{"n_experts": 80, "activation": "geglu", "moe_layers": [0, 1, 2, 3, 4, 5, 6, 7], "normalize_top_k": false, "routed_scale": 4.69, "balance_loss": 0.0059, "norm": "layernorm", "norm_eps": 1e-07, "beta2": 0.95, "steps": 5159, "dataset": "wikipedia_en"}
Below are experts of layer 2 (counted from 0) of a mixture-of-experts language model. Rows are named router (the router's row for the expert), down (a neuron's output weights, with its number) and show model dimensions 0-191. Each number is 128 + 32 x the weight over its row's rms, rounded and kept within 0 to 255.
After each expert's rows: a language model's description of what the expert responds to; "comes before" lists some tokens at least twice as common just after its tokens as in all text. This comes from a sample of Wikipedia text that the model never trained on. Tokens count by the router's weight.

# expert 12
router [ 90 118 159 131 215 136 139 168  91 163 145 136 126 191 154 132 139 139  57 112 157 202 124 159 146 138 101 107 147 178 110 175 190 126  51 140 140 153  98 124  81 158 142 144 145  47  99 160 122 132  87 101 143  95 110  93  64 135 128 111 101 140 123 134 104 208 167 209 185 164  90  99  76  97  79 170 164  53 116 180 112 114 170 148 118  84 141 142 131 171 139 173 114  78 118 132  55  94 132 101 141 111 102 122 112  99  90  81 161 102 130 100  84 162 150 137 164 184 111 169 164 109  95 115 120  77 156  68  89 144 132 101 175  94 157 116 169 134 101 179 140 113 161 137  84 132 129 112 122 112 119 175 123 146 127 100 139 152 164 116 131 161 126 171 139 110 117 155 135 154 150 115  99 117  99 106 119  88 133 109 138  87 106 129 129  98 121 108 106 120 136 118]
down12 [107 150  71 148 125 105 147 171 147  96 103 138 123 185 115  69 175 141 131 115 133 149  95 143 164 154 128  90 162 123  97 162 141 103  99 115 230 100  99  97 100  86  76 133 185 132 169 163 184 123 129 107 137 107 138 120 102  87 104 132 101 137  81 166 120 132 144 102 133  85 152  92 136 164 120 155 180 145 105 170 180 100 195 144 167 116 148 161  74 112  80 151 139  90 164 158 121 135 129 133 130 110 105  80 111 136  93 117 154 146  77 132  85 126 111  73  88 135 133  93 146 221 192 146 123 114 128  88 150 192 106 160 135 152  91 146 172 155 153 175 122 161 152 182 151 132 100  98 186 149 107  98  98 124 138 160  82  84 156  71  78 120 170 159 157 131  90 128 133  70  37 116 162 107 104 124  94 119 100 145 135 153  95 142  92 136 173 146 112 117 144 140]
It responds to: Section headings, line breaks. Wiki heading markup ==, ===, ==See also== and the paragraph breaks before headings or tables.
comes before: "\n", "\n\n", "==", "The", "-", "==="

# expert 63
router [ 88  95 162 187 146 128 154 194 114 179 157 138 140 157 154 113 100 143 114 108 138 124 187 161 160 156 129  98 182 170 106 144 128 152  92 102 146 158  96 157  71 124 139 157 144 118  99 148  80 107  68  68 125  87 153 118  90 138 124 122  96  74  85 138 101 165 148 160 149 158  75  82  96 107  88 129 157  80 129 154 115 106 158 172  91  74 171 156 165 127 140 159 107  98 153 153 126  42  57  92 141  96 124 107  82 106  78 128 199  75 138 107 109 170 170 129 156 155 151 149 150  95 108 109 112  74 183 126  51  96 143  88 163  77 128 111 122 153 106 137 120 112 148 102 106 163 140 128 114 137  55 177 127 136 105 143 174 160 139 118 154 159 167 148  83  72 116 150  95 125 141 112  96 137 104 102 115  98  65 126 150 107  91 115 149 107 106  86 105 119 179 116]
down1 [119 114 138 114 121 155 162 127 120 183 112 165 187 144 158 119  83 116 161 101  96  96 158 116 121 112 178 143 169 137 107 115 159 180 198 107  90 117  79  88 119 119  69 103 129 133 144  66  98 168 173 158  97 133  81 118 149 114 177 130 115 136 105 170 104 181 118  95 149 178  47 103 127 148 130 161 127 144 139 170 125  75 146 170 119 122 106 146 158 179 105 114  93 192 168 150 105  81 150 143 133 134 144 124 123 120 150 119 133 140 117 127 121 173  93 171 112  46  76 138 158  90 178 154 179 182  62 101 116 123  83 137 154  84  99 136 123 131 130 108 151 134  84 106 109 102 116 152 138  36 133 100  61 158 150  82  97 178 146  95 177 134  87 102 105 130 120  70 143  90 172 129 131 184  94 111 124 149 161 114 155 106 130 140 106 110  84 135 130 193 177  97]
It responds to: Whole numbers in lists. Standalone numbers, often 10 to 31, in tables, score lines and semicolon lists, such as vote counts, dates and scores like 2–0.
comes before: " | ", ".", "–", ", ", "; ", " |"

# expert 33
router [ 98  87 173 177 114 174 137 182  80 159 164 130 138 173 164 137  73 137 128 115 155 167 186 149 161 146 133 120 134 162 136 196 129 123  85 114 125 125 142 133 116 125 186 150 149  80  79 142  97 120  78 101 169 125 146 126  81 174 116 138  96 109 104 112  55 143 158 175 184 157 109  84 115 145 104 117 161 112 117 138 156 143 146 178 104  98 149 156 146 132 164 151 112  66 126 147  72  75  62  70 115  72 141  69  82  88  60 111 157  99 166 101 131 130 131 108 209 168 158 181 153 126 100 111 107  75 183 123  85 111 136  98 160  85 156  99 165 160 134 133 158 115 117 116 114 129 147 128 130 147 110 175 107 150 166 123 142 121 132 111 128 120 178 152 102  78 101 160 113 142 159 117 119  68 104 102 141 101 100 161 143 118 128  90 155 125  73  82  48 142 138 162]
down1 [101  87  98 103 166 133 112 109 121 135 154 116 160 157 150  88  92  69 114 151  67  90 158 152 136 129  54 122 197 150 169 135  83 103 136 138 129  75 146 150 144 114 100 108 124 149 194 108 177 158 121 157 127  66 107 147 175  82 135 153 136 142 156 191  79 149 148 158  51 123 141 113  88 144  99 153 152 146 220 108  62 136 118  99 110 100 162 142 132 132 142 131 122 143 108 160 155 107 161  78 175 111 125 102 153  96 107 120 151 164 111  94  56 129  54 138  33  90 106 127 148 103 119 159  86 131 152 106 136 161 164 141 166 124 137 128 116 130 135 162  91 196 154 113 102 127 114 143 100  53 102 110 161 191 100 123 109 143 107 162 171 154 124 110  67 132 131 124 101 134 185 138 101 101 154 135 175 196 152 114 166 135 140 133 173 112 110 149 159 122 113 144]
It responds to: Table separators, dates, commas. Commas and table pipes between numbers, plus month names after a day number (21 February, 9 April) and JPL in asteroid tables.
comes before: "2", " | ", "1", "0", "000", " |"

# expert 21
router [108  71 142 186 131 133 144 199 123 161 133 122 131 172 156 151 135 140 121  93 126 156 190 150 190 145 105 101 167 217 107 150 123 132 113 111 102 148 106 132  61 109 147 154 140 111  81 154 101  88  78  98 130 104 120  90  93 131 144 164 112 119 136 126  75 128 111 211 170 176  56  79  89 119 105 153 139  72 148 180 124 108 148 166 116  80 176 119 156  98 158 149 102 109 136 113  97  41  93  70 131  91 130 133  88 110  55 111 178  72 175 103 135 165 154 135 198 161 160 132 130  80 123  99 144  87 192 137  95 101 144 101 191  98 149 127 133 144 115 130 102  99 199 122 114 148 139 132 108 151  81 154 124 141 118 125 135 153 167  86 139 135 160 161 107  83 110 154 120 126 151 108  93 123 107 116 118 102 116 146 149  90  54 121 132  91 125 125 108 104 138 128]
down1 [149 158 160 141 140 146 139 130 155 126 122 146 148 129  86 132 122 164 150  97 163 151 146  50  94 133 147  63  88 168 138  69  97  80 111 114 122 110  84 181 147 137 174  99 115 156 107 162 139  95 196  70 119 135 179 183 145 208 119 169 118  82 135 116 153  78  89  84 147 180 120  86 179 124 101 152 123 131 133 141 145 160 160 177 129 103  65 112 131 140 169 157 114 163 157  98 119 132 140 182 125 135 118 126 142 144 159 143 118  94  77  98  76 121 155  94 100 100 117 124  64 170  93 136 156  96 172 145  93  74 109  83 161 204 119 100 136 134 161 167 129  99 159 137 154 104  99 117 110  94 120 123 156 141  70 195 165 179  90  79  97 112 137 145 178 140 114 143 125  94 142 131 118 138 115 142  92 195  59 130 200 140 106  91 130 107 115 151 162 106 109 160]
It responds to: Mid-number digit pieces. Digit groups inside or ending longer numbers in tables, chemical IDs, coordinates and times, such as 75067-66-2, 41°36′, 3:58.18.
comes before: ".", " | ", "–", " |", "′", "; "

# expert 49
router [ 96  79 159 162  87 113 131 164 113 155 182 140 148 177 133 133 131 106 151 122  99 171 201 158 164 160 156 118 149 198  63 146 170 135 123 140 162 157 131 150 123  98 155 161 153 112  63 142 125 126  64 138 132  83 124  60  90 151 105  85 119 132 146 124 131 131 109 150 175 159 103  59  48  74  91 150 125  57 156 163 161 100 175 147 132  78 134 126 192 145 149 173 114  77 119 136 100 124  74  66 136  90 125 115  80 107 118  75 194 104 162  90 108 136 136 112 184 132 149 196 127 107 138 117 137 102 168 109 138 121 145  87 151  37 175  95 142 100  70 129 136  97 123 124  88 111 111 104 107 155  69 179 136 125 139 148 125 155 148  84 116 136 131 168 109 115 115 152 114 160 120 145 125 105 107  93 138 132 148 107 103 110 125 121 156  57 108 147  99  93 131 143]
down0 [ 86 113 114 131 156 151 107 172  88  61 184 115 169 118 127 156  71  88 108 131 118 163  82 137 124 191 134  89 165 101 149 172 146 159 145 118 100 100 153  87 113 150  98 153 118 115 124 174 163 181 170 124 129 130 104 172 161  83 152 164 137 116 153 156  65 131 110 171 198 192  97 132 164  93 160 176  97 164 130 122 109 121 146 177 142 146 143  85  89 110  85 151 128 110  87 148 144 127 102 152 115 121 128 130 164 100 138 150 146 123 137 129 120 147 112 144 164 178 133 125 109 132 154 102  46 113 139  92  88 110  84  95 112 137 105 122 192 123 102 135 125 150 135 143 140 116  61 162 127 140 180 116 135 180  64 153 132 137 116 170 138 116 133 136 164  92  74 104  26  96 143 227  91  86 152 119  94 115 143  83  81  90  92  91 153 149 199 123 118 152 115 112]
It responds to: Infobox age and roster markers. Biography infobox and football roster markers like (aged after death dates, / (, | MF, - Died:, plus stray chemistry and table fragments.
comes before: "\n", "1", " (age ", ")", "–", " (aged "

# expert 0
router [126 118 162 163 160 191 135 203  95 143 133 118 149 139 129 121 126 144 104 107 161 196 138 172 160 165 100 103 146  95 138 125 166 194  97  79 131 127 127 103 129 174 153 183 138 109  95 153  91  94  76  83 193  58 168 100 104 155 127  84  88 129 156 145 102 138 144 146 162 156  79  71 102 152  52 153 184  75 101 136 137 120 134 189 129  90 147 168 114 154 156 137 105 104 137 139 123  71 121 101 165 114  68 103 105 116 106 127 155  88 141  52  81 147 160 111 125 157 112 178 120 115 145  93 141 120 157 123  97  91 137 151 137  95 133 103 139 145 118 183 137 106 108 112  58 126 149 168 108 172  70 139 126 166 149 108 147 101 134 128 114 137 176 176 111  63 131 199 144 151 101 118  80  90  93 110 159  99 140 123 131 140  55 109 143 105  72  89 140 116 113 126]
down0 [136 137 106 119  81 102 158  85 173  71 147 143 165  87 166 110 108 119 172 114 147 110  93 107 100  93 143 126 131 101 137 155 124 138 126 110  75 149 179 142  95 109 126 126 111 158 158 106 138 117 115 143 145 159 189  62 160  76 142 113 102 106  96 138 148 128 164 167 104 133 188 141 143  87 190 187 106 129 134 150  90  91 180 135 181 132 109 129 146 122  68 178 167 176 183 110  96 122 136  68  95 125 180 173 166 107 113 169 159 126 130 120  72  40 189 167 164 153 203 117  97 131 125 104 107 104  97 175 166 149  97 134 127 131 132 154 113 116 138 149 132 126 146 137 142  93 101 203  92 161 192 156 103 132 120 100 134  71  95 153  66 115 110  85  79 131 129 116 182 144 124 128 142  76 140 104  98 160 125 152 115 111 137 122 178 146 113 167  37 139 116 102]
It responds to: Table pipes, word pieces. Row-initial pipe cells in tables, plus mid-word pieces like air, ord, ow in crosshair, Sword, blow, and year digits.
comes before: "2", "1", "3", "0", "|", "4"

# expert 29
router [ 80 109 101 172 113 140 150 179 123 168 147 107 139 164 170 112 108 117  93 105 120 171 197 171 162 139  95  99 178 232 108 138 130 147 117 111 139 202 104 134 100 131 150 191 147 113 112 149 116 125  74  94 104  90 142  55 101 128 120 132 124 145  96 130  91 120 148 166 166 163  93  87 101 111 107 120 129  47 111 140 143 117 141 170 110 103 147 144 186  98 124 104 125  92 116 137 108  59  74  70 160  91 105 116 115 102  52 113 148  84 158 125 112 158 149 106 192 170 185 163 176  92 109 110 165 104 187 116 101 111 155 107 160 106 150 100 156 153  93 146  97 103 179  59 110 135 145 132 124 120 104 168 134 139 105 112 180 161 157  98 138 141 154 157  98  85 129 140 122 155 155 106  98 111 120 100 104  88 114 140 187  91 105 120 154  93 124  65  85  93 119 119]
down1 [118 102 130  85 123 120 128  40 151  34 147 152 138 131 170 114 135 137 115 101 166 130  88 136  47 101 125 125 109 151 166 102 145 147 137 110 133 116 193 123 149 123  98 154 104 158 122  96 172  99 130 164 145 121 185 135  96 101  96 149 140 122  86 129 131 171 158 145 150  39 190 167 107 118 158 139 186 208 102  85 146  82 114 129 105  73 171 163  80 126 198  90 141 143  88 154 126 129 175 123  74 124 146 147 186 129 150 155  90 104 133 154 124  67  87 180 142 182  92 131 159 120 103 140 135 125  77 131 125 148 195 143 148 154 132 190 157 148 116  85 101  69 175 171 189 121  81 119 153 136 148 162 171 122  94 115  93 104 142 149 129 122 136 115 133 143 103 180  92 140 118  95 187 154  99 121 116 107 162 149 105 123 108 105  99 124 143 128  89 122 129  93]
It responds to: List and table separators. Semicolons and pipes ending items in credit lists and tables, as in Tumi; or Hat;, plus first names like Alex.
comes before: "\n", "1", "2", " |  | ", "3", " |  |  |"

# expert 47
router [105  53 146 200 120 141 179 148  68 172 155 173 152 179 198 105 142  90 102  62 110 162 159 126 165 158  90 116 127 156  95 184 164 162  83 111 140 135 132 121  85 147 158 173 152 106  97 136  84  72  71 127 156 106 155 105 116 152  95 101  87  81 103 175  94 168 131 154 195 156  97  93  98 101 112 159 145  94  69 153 145  88 151 128 121  44 185 148 150 142 134 131  93 132 158 116 107 120 104 118 172  72  73  91 112 109  85 117 167  73 103 114 130 188 134 111 140 171 154 163 153 132 110  71 159  97 140 105 133 103 114 110 161 114 168 115 139 146  87 187 114 112 108 109 111 119 128 138 131 138  86 159 108 151 104  78 151 171 147 107 104 156 138 160  83  95 131 148 104 155 149  93 107 118  89  97 119 122 107 158 146 108 131 143 173  90  97 164  75 115 160 109]
down1 [ 55  55 113 104 170 133 125 112 215 137 157  93 168 160 117 149 133 166 102 151 130 103 113 165 102 103 138 118  66 154 156 138 120 137 162 155 181  83  70 137  87 104 104 144  95 202 159 151  91  77 143 104 112  74  86 152 123 140 116  73  85 186 129 124 179 133 115 110 137  98 122  71 155 111 118 117 138 155 145 158 151 101 147 161 146 119 192 139 172 108  79 141 119 152 176 113 151 159 152 154 116 138  98 105 146  79  97 108 101 181 112 113 130 129 115 134  78 170 209 174 167 123 121 106 121  96 128  97 121 167 131 147  74 184 163 196 141  98 130 155 113 140  94 125 143 132 174 138  84 162 164 130 140 127 142  47 112 132 117 117  84 156 128 154 136  90 142 169 130 129 107 154 106 118 132  59 102  92 164 117 124 166 133  67  88 104 176  67 147 125 133 113]
It responds to: Infobox and heading starts. Line-initial markup in infoboxes, sports results and section headings, such as list dashes, ==See also==, | gold medal, Singles.
comes before: "\n", ": ", ":", " |", " place | ", "2"

# expert 61
router [ 96 116 154 156 124 107 154 189 119 156 117 132 142 142 146 120 140 113 110  91 108 193 196 194 159 146  95 119 166 236  84 127 158 167 109 119 179 182 122 109 103 139 149 152 125 126 116 150 103  83  78 126 131  73 128  84  97  86 118 123 129 158  95 146 123 152 153 178 172 145 122  69  72 126  80 133 149  60 117 159 107 101 128 163  96 109 143 162 168 146 161 121  77  97 129 133  97  81 112  93 150 116 101 136  79  96  43  88 142  90 181  92 106 146 150 126 148 153 166 198 148  97 107 137 158 104 210 123 110  86 168  76 147  96 168  89 190 122 119 143  80  89 139 122  95 126 118 157 117 118  89 137 126 154  99 164 121 156 146 109 127 122 162 148 113 103 124 128 118 169 191  77  69  90 108 116 128  90 138 129 147 121  79 118 143 115 132 102 113  83 122 115]
down1 [174 140 139 149  73 119 131 161 157  66  94 150 159 102 127 111  97 155  93 116 193 143 147 133 148 178 136 114  99 207 112  95 160  37  96 149 196  71 184  97 156 198  83  76 151 127 175  60 118  62 154 106 138 179  80  88 123 101 103  88 183 124 110 164 117 142 141 139  90 131 128 116 134 139 161 151 111 126 146 101 144 103 132 148 168 121 167 109 116 112 102 116 127 127 139 153 133 178 165 123 131 127 161 130 108 139 134  96 125 116 113 110 120 175 131 175 127 112 206 164 148 137 145 133 136 130 131 133 160  62  98 115  86 153  92  57 122 120 171  95  95 121 110  77 101 123  95 144 194 169 136 174  98 140  88 110 101 154 120 108 113 127 184 143 134 121 128 143  53 167 156 154 100 147 116 176 172  90 137 130  82 139 125  86  68  84 140 150 150 152 119 150]
It responds to: Possessives and table separators. Possessive 's after names, such as Qutayba's and Hibbs's, plus pipe separators after names or numbers in tables.
comes before: "1", "\n", "\n\n", "2", "3", " The"

# expert 53
router [105  90 142 157 114 143 158 193 127 163 124 147 123 146 138 104 126 129  72  98 135 177 180 139 166 163  88 103 168 215  84 141 158 144 100 145 163 185 110 158  62 127 154 176 143 135 102 146 121  84  40  76 130  81 123  68 111 117 126 129 113 146  91 147 118 137 158 161 155 159 121  89  69 107 122 160 133  59 136 146 116 108 152 154  94  89 137 166 159 108 160 130 133  76 124 137  97  49 105  61 132 122 104  97 163 104  54 101 169 101 188  65 113 132 155 114 171 150 174 163 168  80 116  88 116 107 189 123 105 108 144 105 138 102 162 121 155 158 119 156  90  98 142  91  93 117 140 158 131 143  91 156 107 151  99 101 150 174 157  96 175 116 161 162  98  71 134 141 139 159 177 117 102 120 108 115  98  63 131 138 139 116 101 121 149  87 135 103  95 108 149 111]
down1 [ 84 104 167 130 149 153 147 152  81 105 117 126  88  46  84 162 129 135 151 178 136 138  38 147 110 139 126 221 166 130 137 179 143  96 118 166 152 119 132 112 144 121 137  71 158  51 109 121 132 103 140  84 135 156 197  82 175 126 169  85 158 151  90 125 168 135 103  85 144 110 168 135 171  81 128 157 134 130 140 149  80  98 160  86 162 110 204 103  99  72 171 128 166 100 181 141 100  96 118 141 126 145 125 116 107 135 163 165 131 101 118 117 116 120 117  95 126  94  96 146 175  63 138 167 135 146  65 126 110 122 166 162 126 185 114  70  78 120 112 180 133 121 104 144 120  92 137  79 142 123 150 144 115  67  70 103 121 127  99 174 110 140 114 114 150 115 100 153 125 164  99 140 144 135 135  79 120 125  78 180 119 167 159 188 123 109  79 141 167 127 170 151]
It responds to: Table cell pipes. Cell-separating pipes after numbers or names inside data tables, such as results, vote counts, percentages, sports scores.
comes before: "\n", "1", "2", "0", "3", "4"

# expert 42
router [121  86 168 133 131 124 138 192 108 139 165 162 161 198 163 122 145 128 117 121 135 132 174 142 176 157 110 106 148 163 106 170 173 142  85  71 181 178 108 146  70 112 148 139 128 119 116 148 106 108  38  94 160  77 129 113  95 157 123 111 128  88 105 148 100 176 138 175 172 145  80 111  98 100  99 153 139  81 134 166 128 133 141 202 120  55 158 141 158 112 145 163 140  93 122 126 133  55  86  83 130  97 118 107  88 100  88 119 152  63 131 125 107 147 153 119 148 165 155 182 173  82  99  82 139 102 164 115  89  97 173  87 176 118 137 133 142 172  90 165 139  67 146  94  84 121 120 137  91 132  74 193 146 144 119 127 181 151 151  90 112 158 140 182 107  90  99 140  80 154 130 117  86 119  94 108 141 112 117 121 153 107 106  90 132  74 112 104  68  93 131 110]
down1 [149 101 152 134 123 189 140 107 139 160  77 113 151 181 148 128 126 112 199 113 130 132 114 111 138 128  59 137 113 142 119 182 116 193 119  54 135 128 138  92 169 134  89 106 142 116 117 189  89  84 116 164  45 122 108 135  84 118  84 143 196 128 164 150 142 178 154 125 155 147  73 161 122  71  87 131 168 143  99 144  80 139 104  79  54  90 142  67 122 129  77 134 105 106 122 123 121 125 115 133 116 122 134 102 112 122 142  68 138 190 172 155 196 128 112 163 145 155  82 108 176 168 182  99 126 127 113 162 151 142  95 169 115 138 103  94  46 129 137 133 150 129 108 123  94  99 137 140 158 136 108 128 107 120 119  71 163 156  93 108 149 137  91 142 141 123 120 100  64 149 167 161 111 181 155 100 122 114 128 180  82 146 120 208 104 129 188 139 172 146 166 134]
It responds to: Years, breaks, list separators. Leading digit 1 or 2 of years, paragraph breaks after sentences before headings, and separators like comma, In, (born.
comes before: "1", "2", "The", "==", "===", "="

# expert 8
router [107  79 138 148 116 138 149 193 103 145 153 125 156 187 160 138  96 145  98  76 142 169 177 162 169 140  90  84 165 172 102 161 143 154 100 104 141 171 104 150  91 116 148 134 144  96  84 147  79 111  71  58 142  98 146  83  83 135  95 131  91 130  91 147 106 142 172 143 155 167 122  79 105 113 116 131 164  44 122 163 113 109 161 143 104  45 150 148 153 137 162 133 110  72 157 158 102  38 122 112 129 114 127  98  90 120  80  98 176 107 145  91 110 168 180  99 151 144 150 159 161 108  96 107 135 106 162 131  46  90 165  81 188 110 134 120 130 128 126 179 147  72 157  84 113 142 137 137  93 144  82 163 121 145 104 133 166 172 148 114 129 149 139 177  94  86  99 137 108 152 138  91  88  95 106 109 116  93 103 155 173 107 100 135 183 105 112  81  84 114 139 117]
down12 [134 135 106 132 138  96 150 148 154 114  98 139 114 174 116 183 168 110 178 110 177 165 130 137 166 170 103 108 122 134  92  77  90 145 111 132 120 135 106 110 119 133 125 158 102 161 165  80 123  84 170  93  92 126  77  99 119 123 213 125 174  72 132 124 108 129 170 164  65 125 112 158  99  49 105 146 134 136 145  81  80 133  91  91 106 114 116 153 181 110 123 177  78 119 165 135 123 116 207 169 107 163 158  86 131 162 101 137 139 126 165 103 149 157 117  93 158 109  83 123  66 182 101 208  56  80 150 146 182 166  52 135 150  79 113  96  97 146 114 126 112  75 120  54 124 148 156  96 146 134 128 129 119 140 150 131 143  96 161 176 131 128 121 107 130 126 114 113 105 143 123 167 139 123 177 103 121  38 183 127 161 142 191 125 123 150 134  89 109 136 147 144]
It responds to: Line breaks in lists. Line breaks and table pipe separators ending rows of wiki tables, bullet lists and name lists, also dash list markers and row-final cells like % |.
comes before: "| ", "|", "-", "\n", "- ", "|  |"

# expert 11
router [ 89 127 112 117 132 120 162 181 102 175 178 109 131 153 134 134 127 129  70 138 112 159 233 182 157 124 130 102 165 220 106 149 134 157 112 133 150 182 124 133 101 142 137 177 136 106 103 161 121 104  86 143 101  69  91  97 122 125  96 146 134 167  83 140  96 129 178 185 153 171 131  98  89  97 104 129 161  62 101 126 116  96 156 178 119 125 134 164 180 147 141 123 113  92  93 122  90 103 101 111 150  82  96 125  94  80  51  91 160  80 174 129  93 133 137 124 168 169 165 172 145 105 116  98 136  86 175 103 117 106 192  98 158  74 162 106 170 136 114 161 110  85 121  77 113 126  89 128 119 159 125 172 165 153 117 104 130 162 169 118 126 144 150 131  81  70 108 162 124 178 168 115  77  93 124 105 132 113 149 111 148  70 113 125 144 106 114  63  90  91 126  93]
down1 [154 168 162 110  82 104 152 128 145  98 114 101  94  76  87  75 119 130  73 135 131 139 136 118 125 117 141 153 135 130 129 157 154 164 137 102 159 194 139 134 175 207 145 137 116 111 101 151 203 116  54 103  75 158  95 146 164 107 138 104 123 162 147 178 114  58 119 160  98 152 124 176 106 145  99 110 125 123 225 145 167 129  98 161 163 117 115 192 163 217 131 143 172 158 149 139  72 169  96 137 158 138 103 175 105 100  90  92 148 118 122  83 143 140 122  99  85 111 162 147  76 137 123 118 134 123  86 189 136 182 133  93 148  89 168 126  64 117 109 137 148 168 152 160 108 115 109 110 121 180 122 183 142  97 105 132  78  93  95  98  94 110 129  60 158  94 193 129 144 118  98 121 145 115 112 133 120 144 166 140 146  96 106 187 115 103  99  73 131 133 140  86]
It responds to: Institution and place endings. Closing words of institution and place names, often with trailing comma or parenthesis, such as University, Church, Airport, County, Pakistan.
comes before: "\n", ".", ",", "\n\n", " and", " ("